{"num_hidden_layers": 14, "hidden_size": 192, "n_experts": 64, "experts_per_token": 8, "moe_layers": [0, 1, 2, 3, 4, 5, 6, 7, 8, 9, 10, 11, 12, 13], "balance_loss": 0.0121, "balance_bias": false, "groups_per_token": 1, "norm_eps": 1e-05, "batch_tokens": 131072, "train_tokens": 510300000, "dataset": "wikipedia_en"}
Below are experts of layer 6 (counted from 0) of a mixture-of-experts language model. Rows are named router (the router's row for the expert) and show model dimensions 0-191. Each number is 500 + 40 x the weight over its row's rms, rounded and kept within 0 to 999. Numbers have three digits each.
After each expert's rows: "gets" lists some tokens that make up at least twice as much of what it gets as of all text. This comes from a sample of Wikipedia text that the model never trained on. Tokens count by the router's weight.

# expert 32
router:505562516491504525502444496522418557477535534462456455489542543496454490495495465550577408509487462506429462493484533514498504533444548516426494516418451533449452411561465522512557565549522454501545532454381438473457471491516539461502518499465476464459486480489518502490512520468489577548456499489538484536430510486543500563537446558524535478484497483490554479505488551508551557500434454504514495497472480514452503447544434521519498508550582438476523463487448578538538487577472492471513470517495512493468400408531538507498544502437503475404544536488536460506527511492569464486
gets: " the", " a", " The", " an", " his", "'s"

# expert 48
router:488493545526435541505496512537495478512473449506520470460556482589560530482528475455499517513586414478509496471484480526456529428531476532493556483491506507460509524486516484520499492500463468433441440540484462511495511542556512551509496436433487401526423523488527516493495449492480563578462498512569455559437429531504514407461450477518432474489541510551562455563460605486504432501506481447491489449514512461514505481546511519530464494476454486457499498485454427447554521547555553587430413492483455485490465458542457477446435496546460565552525524502546465473516534498537476487
gets: " and", " of", " in", " by", " to", " from"

# expert 39
router:470527593489554489485543544451563549470559480523469465508483484538528582549411534455495562508541470465568531510500459497472535496474491518494539493552486479536595478399496448536467457476528548470487512542481556499514430511472521508506515504528539538589489527465502530502515426529487485464478559503544480521497514466442523515432454444521448510475516536546410523482449523462491452454554582442490568472466492498535505533527511475517555466491489498459473509485576472454501505477567469531477508570420602495488534520551547519539460486540455552464461493545483473512499473434581583456
gets: "-", " |", ":", ",", ";", " ("

# expert 24
router:493482461446470421437515515481465518478550465497465414531463517533425402482560499476480487507518544516508528557520480449485534496506408475518521418486437524484532517567435522445489497456455493529472513466525483507468536487482428467528452577526421480499507502500525493469483476463475396509458453523500494574491449491479499584492460489532477473509524581529527483509527554485512438482461491532563521587503499509475483449557481533491396521494387499526526472439446531507546518541455450473516548494504488570436494554465509527476580478559501492439559470501528454500570493538532452499
gets: "\n", " \"", "==", " 0", " used", "°"

# expert 53
router:467476574537543556464470500505503463462557489510562433374492466524486485558463521505516513538522456521540545527547494553501513495412521498479524455519599503493615526488496506513453478534561495499468484472456527526528537503502490496403543466444578515555500499450481520551508537484464546515507573490516501494449567580463553502528432464521459500480496456495556452486483567487523450476510473531520531522487544508533482474535578483518520477501477514483500476408551479509517572532556602557548446521448499542494592492454447517492477500526429524448462533493460535571535466484497548465
gets: " and", " |", "|", " by", " with", " which"

# expert 26
router:479559545480520542477521518473541511481536487457479490456477499459443468507526561475555471538520513499547542540546465485453540477513516500412520469523507536452426529524462493506480501441485479493434526499477545541480475405465415544495491504510576583542465497545458515451519477483466436541504494548544477414445425509413561519444464446589481488416505461490552510488421555531462562480469551522495535515499526537549476465506508513453467481502426489463539498449565498455530548506494545520522475511484488465472475495478456572461511435468452523523534529521471573610529536563567554507
gets: "\n", " (", "==", " ", "===", " \""

# expert 9
router:549448430524457552503473566443519496532483505516547534506462498560469523449548510548549558501518424510480516468465433483451441429589453491585485504537520497533508520517547473587524511543456494409499478561529483518500461507500559559507549396517469510432430472424476500458488504474517547478482566500386470453519458468501520486508534505497471470558480458516529576506512516505443492504573519543482556438453466519510471534442487506513506456494612478508497475541569498478482556411499520434474516466480545486556518495494483529558479513483493470490497497544452443502477521509420518469
gets: ".", ")", "y", "a", "i", "z"

# expert 40
router:526490456439497500488479491474503536478417473479511531480487468485467379478499522536522455503576524507481556491574537518530498430501525503473515439484510479443557571423482496485413440521465523488458473482500516524449433475455503579532481594543463500504505570437495554517488497514553564476471525486411535484485488528499565430471572492516481518581494484538515439579521550520534446433490587526496476518468501513544521487473457477497491486472482593483506504543455469461483528547484561528547573562491488458533565556487545559508529528535440468521438483467487550472523493558497568492
gets: ",", " |", ";", ")", ":", "),"

# expert 12
router:513538578523525550457516542417551470476526450567505515457523565416475509528508484505505502502533593477511507527485465515435489513576525512506521529572545501488521505455506526463544492513504456414515501493460474541506523527517489560536492530542537461515447517450561504448507427455435512545465575468448432527465558457470532472456463544540475474560537464520540520528498536444432443470469587521571515489543473475545432551467444512496466463475549444502459489506516520489532574508434526497542487432460538527533551565442476527544529459470492440503433533470465510488382524524461500500
gets: ".", ").", ")", "\".", ".\"", " He"

# expert 45
router:542518523534529513448569519564613434468558417437521430514510467532517497544458451428447457519483534528599499523512460473533543517516534516549534504509445476479516442494526512480483483382525519485446531547491579501512453459533515521429508477501483536517498442481492527438547461488499478470487512490507453514550525480393481562478476473476414528452460412491551526480552407457510461485558541493493527473512512520589485528486483499523454459507462473487470499494506442460536540563545525580450488564515490485560539495461514506523515467476482533501485439567423455535519491506458503489
gets: "-", ",", "|", ";", " 2007", " 18"

# expert 8
router:494488508425555549461513505484552503470489489534538470467550539469471435504530487535546482524564473496519490538479431505473526506542505527454515517520560541496513486461501555473473433493556581422504515514457465487461541409517479509526521540544577544535491544439514524461568426489515569547453586453463502541522543449446532465411503532503469503506508476588474486500524537454474541472515517581499496429496481525545470585426531536543454493445464482410450500506566548469550539484461561480510447423505524488512569491456474498509488487443461419509448539483435504505444476517477499447
gets: ".", ")", ").", " He", "\".", " he"

# expert 36
router:442457493427525570515514537524571527476476514518547547489465477468441477472546536495484524517544448467502523517518529567491525434427506534526572573522497556530562561511477514466430447488455517470465440536459455515424476484558441478520460525480506488540502493477481532585575511563478480527506522542519497524514539467408563435456443464466464502423517557561514444546463556498459560491525500506492512590520455550490502545548533474464479503451450508420548512460505565446545485511495552507497507507470432555442558483564516562520478487489450523517461490446451522550531495484509426487
gets: ",", ";", " |", " (", ":", " the"

# expert 31
router:564566465500528544475546485430555494521453480526490472464504496584454403433518544547548619507526488470481520453450513582439495467529495517527484563482530520484530494560570499536510473560481525442517503508566465494451540508455508474510548531490503507516534468564502507479464482534532536440463519568397459505556605461478568548441493533517459497558539481554541540489474488488462434481525484455515453525516478465499488503464541448566585516387582521547506483513555519481501487479445501488535509507525528502472589518504488497577449528503483501496518498475473496455535512491450481445
gets: " |", " (", "h", "é", " \"", " 1"

# expert 3
router:520440502552471511421420512459530530521525470490483467482548461498496548563414447543461489498425449501505521546471468491451489498496465508518493529507611502467496472598492411482525540486457465536521556542588518478572563554499525491527594508553567503440519510448553518474525534452522523510484510450495486466454548437457510509512553581450562473511538538441484552495493524481432504499467495505548490485473479541457489559420485489513507485491483494544474461549532496486519506470540535419538502514533476486504487538561443509563483433523571582505491448525457557556447555463530547495
gets: ".", ")", "el", "a", "i", "th"

# expert 58
router:474514451499579470588510590514484508520482484523482546542582509489536512428521559491529576478520498503504536452467491567466512503594454524561512509567487526485492555441464485496492536499479541464467535521473535499555453528452477484530459542565427547486564517532438522445446480516486441465501481474495483498462474429539517430493497438525492502550508471384478576494509498507418515437509541517504419518482497522550480537499476533530454485505555442522567447563422497453509497439466434481508552490529490509558490589536492459467539467558491489558419444532523521459519529486527488490
gets: " of", " in", " to", " for", " at", " from"

# expert 33
router:529472477555482502556525521445483481550515490591524515563528574500490416504557531546408509499501486478496544492506594542456476516575430488539515552555467535485438505533496466527581516530488504486422463437526433549471542520441438460457452495536439493494483475507475539508466520466526478462442485511547477508457454521532480429565530547470532496498500377549532400533575518541476531568487550512509549525505517470420461560467487518522431515457526513507557494538502559478505558513456514461483495506532484543441478511559445481553496529491472524482448464534520450519515542561484483517
gets: ",", " the", ";", "'s", "),", "im"

# expert 27
router:482534447475429468524538557526501515493510448556503567540523504467572484445569485520525481509475547452521497532562564434510540492519507537486513466583552513470507505508477502445516497462470524476572532488408547544468464564596480511569455515513506471546468463463506534520452499521425527581528526478508503561455599600569477469520432455502463485521550495471509459481445526526464575492494499579422516424462492561516436497452503537473505557520529511475534444432479559518527526537460530539493472507457506450509507492514474491569540460492503491513420437441511512537458530529518498468
gets: "\n", "==", " ==", "===", " \"", "′"

# expert 56
router:507562524470551529445503492448463560450508449521526514452452471439471432530496427439499471505555452456531557514485576469548488477472525519467537462532473498492500462565457465487532415524575523535525503512469480534463550538518536462577504526493478505533454466553430538507482462476541497542459522524446490411467473524492466511454508495498466505446504453564542449513451477500496516524478519497505542454518515543514500567541509520427468458449421481470521497362570466522509508504482543504536432548465533523488657455506488540492460493448434516454476538520446492554527535516552491484
gets: " and", " was", " |", " is", "|", " to"

# expert 37
router:513427426473456468449478487544456465487550534503534470575487489472476437432411481500530546508494562544530496530541489537501459502542485454441478470504424517469544595502445497448475514536464523518456461532538481548535467554464473560585470513608491472558498509506580500488431447516513474473568422522444481457496540560529524563506514463507461497471542492462534468487508440528479477478402526498410498506488470515483455488466482551505528498527466535504570471483544504526496479490476516416500556470485453525528508517431410463496547489576524498548461584449533531468546474484504533488
gets: ",", " January", " November", " May", " March", " October"

# expert 43
router:471587586528514459495480526556425450504504491449451509471510456513573593518452552461523515519492492503502511514483475497573582489461519528531533435565537522514540455506465466570454483492545495463484571541474528525512483525584568430488528457452451511435530467462422526424480481466413490504531534476556488473480505527520492539492450480528488472479471459478417468516517513443530490462530524463530511518461498547500495486559513552570473465549548464548445474451485405469486500429576467565433549566503501467586497472535505527485437479537490533508524437486512544446503496528508528523
gets: " the", "-", ":", " a", " |", " The"

# expert 7
router:531514579460510503435527532497540499436554546480494505542543547470476466481517441464546458537566556483492509494495481537488492493523562474520560510515474550484525510515477543497490564479486491532429447540485479517514447421441576511438435499529420516498518525588526526497427439497522461543479494430515473519480465501540509505511524463537483480456555493412517447546560540499482399463522517423520507436492480528536449475472542501556614467544509498456468500538496512432480409469451509554536451495517511463472476535492462547487498549526431577528422525472557474423558510464523493473
gets: ".", ")", "–", " ", ").", "s"

# expert 25
router:505479518540547530498507564479554555490533536484411468453533437533466470560441504500467483514481554497464545476473518532491488436429520456508514415432468482539508450473423458575493451457460537525527517545504488506512566577487604497458518454496517432470480577497545511476518473467536477432512580549450478480532531544496535540516519466500559500449470520475497540522559498517451456453520480489490544501480464477496506514479570449502566468475614507469563490477605479488498470511522493560517578530534504481524497506519536494519495461434446501488524520482576546423550525574538575484
gets: "\n", " |", " ", " 0", " 1", " /"

# expert 23
router:521561516548469563557447474466500538513445449524528515449496478566587494442497455442408532521481491480517528527470519567510495510479507579504470605533553505524503521500482531496484443599449531559541486499515460500490541560486507592530543456546513566492462519486490539487487522519595587505509552530515438517528512480501514473521546602540477501539509468526537599508439501497477482522492524484459492457492495519555497595465464530466518483460536477511449459515452469497542543495454539434530556463459471486501490428555502452513458451517496499456469543479422563540404491493488502517
gets: "\n", "==", "o", "===", "a", "é"

# expert 17
router:520561481515510554469515520459520470466510466437455476449417446473448553509527521512524426553488556494548523543465461491462519444463513433490548445533565544525455499531467596462470516473504519537445582538457480515530461474520505407537556446497546513538485509463428491457530426425503523541443510512578444505473443446463527552475464505515494471554558567478544453455481551528511523475475573545520523466443517501534460456553497526440537485598462471439523503549538521477518525521576523472495503489465514523482440502439511524445532465506477538481585525493469505477485530455445478443
gets: "\n", " \"", "==", " (", " ", "==="

# expert 19
router:536552519448537609484477502538548550443540482432455472472424439490425560485515593488552423544595490498503497510468434500493560450422451414469534469478462524481518512518452514487451489466511494514396486540483496524486456467435529433516515515555515485541533499465444531499519443507504483544449499513489469478447519462464564552471455456496522501540533511471561406529496544500499516531437532512556521546483531466530511472529501475496508509578448461458530466526432487462549528537421516565479445538463516441434505461474497530507543509456490517511480488506493520538574553448521503451
gets: "\n", " |", " (", " \"", " ", "=="

# expert 4
router:498502462485507502469535479483473535478507513426386469537514479510532537542482532445447520519457555481509475455509506551540440482467399519490479475545431525522530506494491454463434492423454502492580490490473506492501458501545584507525463555460524554514463547469429511512505476507578422508507499539517531548568497578513509527534465431555456501426530526559487527516504500533488477487454503473508549608439511469547514493560490467550520488475484518539563488455586539511534476501520516566539570523539542531469447549546473561514540464509529390486589492481478481541590525520529511472
gets: ".", "–", " 2", " 1", " 6", " 0"

# expert 34
router:530537535510497577473425534438483518539506453480413473504535547519421506539506511512525502546520480509488449542466560459514415492490549533535517519456497530536506562565510464436490475521519494474545496547512550508455390589446472448539544492430464483517479537522493500512490451553510509551446555467544518536461534460497500506430461560524552509484512591480443480556427564469460506439565442431519481540478501491541569446544546507500529530506463504509519516471553463501553501454502502563596458536512491446451565496530556477446463436509472541454482463447510485481497475543531451475
gets: " the", " |", "'s", " a", ":", "-"

# expert 50
router:538507476515565545534530553412542501514489503472521545531522447519423500516498531482509508491498533544461508532453497505506476485548485562488471543492473515484507410445482466525464463514499472502508487539437531445478467454519513562599526543570551526492576533448490517444484471497552548505459546447460507485443479533500502559467456551564549503559417564523470475495469526564548546441516418540454463524464488463554459530493502490496432382493507457530517459537469414451514441505456415477490589477478548456604481534517479523542498478465490499508442537491449536534498545548526477507
gets: " in", " of", " was", " to", " |", " is"

# expert 38
router:489542518533522547523521450527454509501476519422507502506452511499478554539525428476477454489510551497437507472504509449496524495490470547500455450464554549466426483530484491466529488559540479504532514455448448487509456552559440452499497455470515473517526585554496483511445520527513570562471558494478510591429415480554536476491506517540550437470428548512490515565457594512471537484488445505512481546463486549422500498505460578422481508570492445470496507449510464481571525594449534492556435448505466512515481450448469439413511469421507474549494531476552493482535516540539456490
gets: " the", ",", " a", " The", "The", "'s"

# expert 51
router:526492453504545466509556494508450497436529502437469504530510510511498457500515459431530497498528527460536519555487427484511503493466512566530486568546443500485465522535475540463480616504494472440457422519442512561497469547517442454576460507574416521507489517467529550456491480568492467535473413449546483520468495471489501507453492448482437474464568482465438509552523548553503516473492543482488555479497466512551485524549427558529508476543490475475526479564442441402560503586535506498487582468400411491543483499521481462487556437482481508512489558548486536433465512521521468505
gets: " of", " in", " to", " and", "|", " for"

# expert 49
router:455416436507500517544489513529443493491453508511512499539545471480453527487463481482529494515499555552521449547512441528507588486474504468452473490496467505493521535510455507433451403503487520556459500510461501504452473485465415502439490560555508592521535544442505510441494436540584516505474455489495512499464461476489576558476425468520535496448523496491434486511492557535491586479453562577488507587492473553565445547480460482536454466565407502445530473519431475438547487495471441522483585470548472519469469533491517556520485517444521478475415529518440537518502530537444498521
gets: " in", " of", " was", " and", " to", " for"

# expert 59
router:470515546533537609479513469489537510488561551472437516545503473565552489524426467497450528504570491528462501524501510439533460519549547529414576488455566491527463428546535470452502453476475505474515526517497504511530421470465456476545493490476546529509507545504463547506537484499490517510456570468458425569500482475434560465399477581543469464516468542470533524514470542465462425467556500472479513500494457479479489429521406499545493531451485511420540496525561447474506522513571546584526458522481495402538512502469490433492462472509449554517508517424490499488478547501545532465
gets: " of", " |", "|", " was", " in", " by"

# expert 5
router:522494472541476482511567519514467456506483495564508597565530455536528413512548527467543506541596513485446548551520511471504564460541492588522535490441429534478501507467433488481486575536538455519460478456498500566489469477438444523490443487513481510552518411508467525534487491512454536525542442540466489531457445480480505471492504483504464478450466518480557399535473456515610534461466519530483564462483511495489470401543461573477490511503477480420565497528421509532502479564483478482516455480501468517464504525503555473422556537529414538472535514451467550505533470540473467539
gets: ".", " to", " on", " not", "ing", " out"

# expert 57
router:456558475481452518452450478566495494498489476465516462515503512488563486497578421456527477490524492526474507537496476499540547516467475472496552499499378480432467517469445478589559429506540552508462465498511472532464478447509500520534426488483475463492404511544545521523484445525534543595476447423472517502478499528503530511545459469527444469462560494625597470511452520502455545504443464508542547609465488476474498540560445575481500463499477498486504486429445508481513489560497518569486479523510494586505482468498520507471532487437508566543539527483492507531593490503516447476
gets: " and", " of", " was", " to", " in", " by"

# expert 42
router:443515540504508485486480435508442461506439482488450514491528510515537537518487406519569437508489478526432487510510471483485526536439531498395459438474487510480453455549440588520536529518526461509558503541403500506491520507521533476456477495466401466505531554435486488487482525477466492562476518463576532508458492526541500536495460506564551472491591514437529528524476566544517491479476427529532546499479447572475485440547449528556525476550537503467576477441395520539518474515450487578509484505476523462503444486485539515503523497416489455485575540477549420477522528560442476486
gets: " the", " a", " The", " an", " his", "The"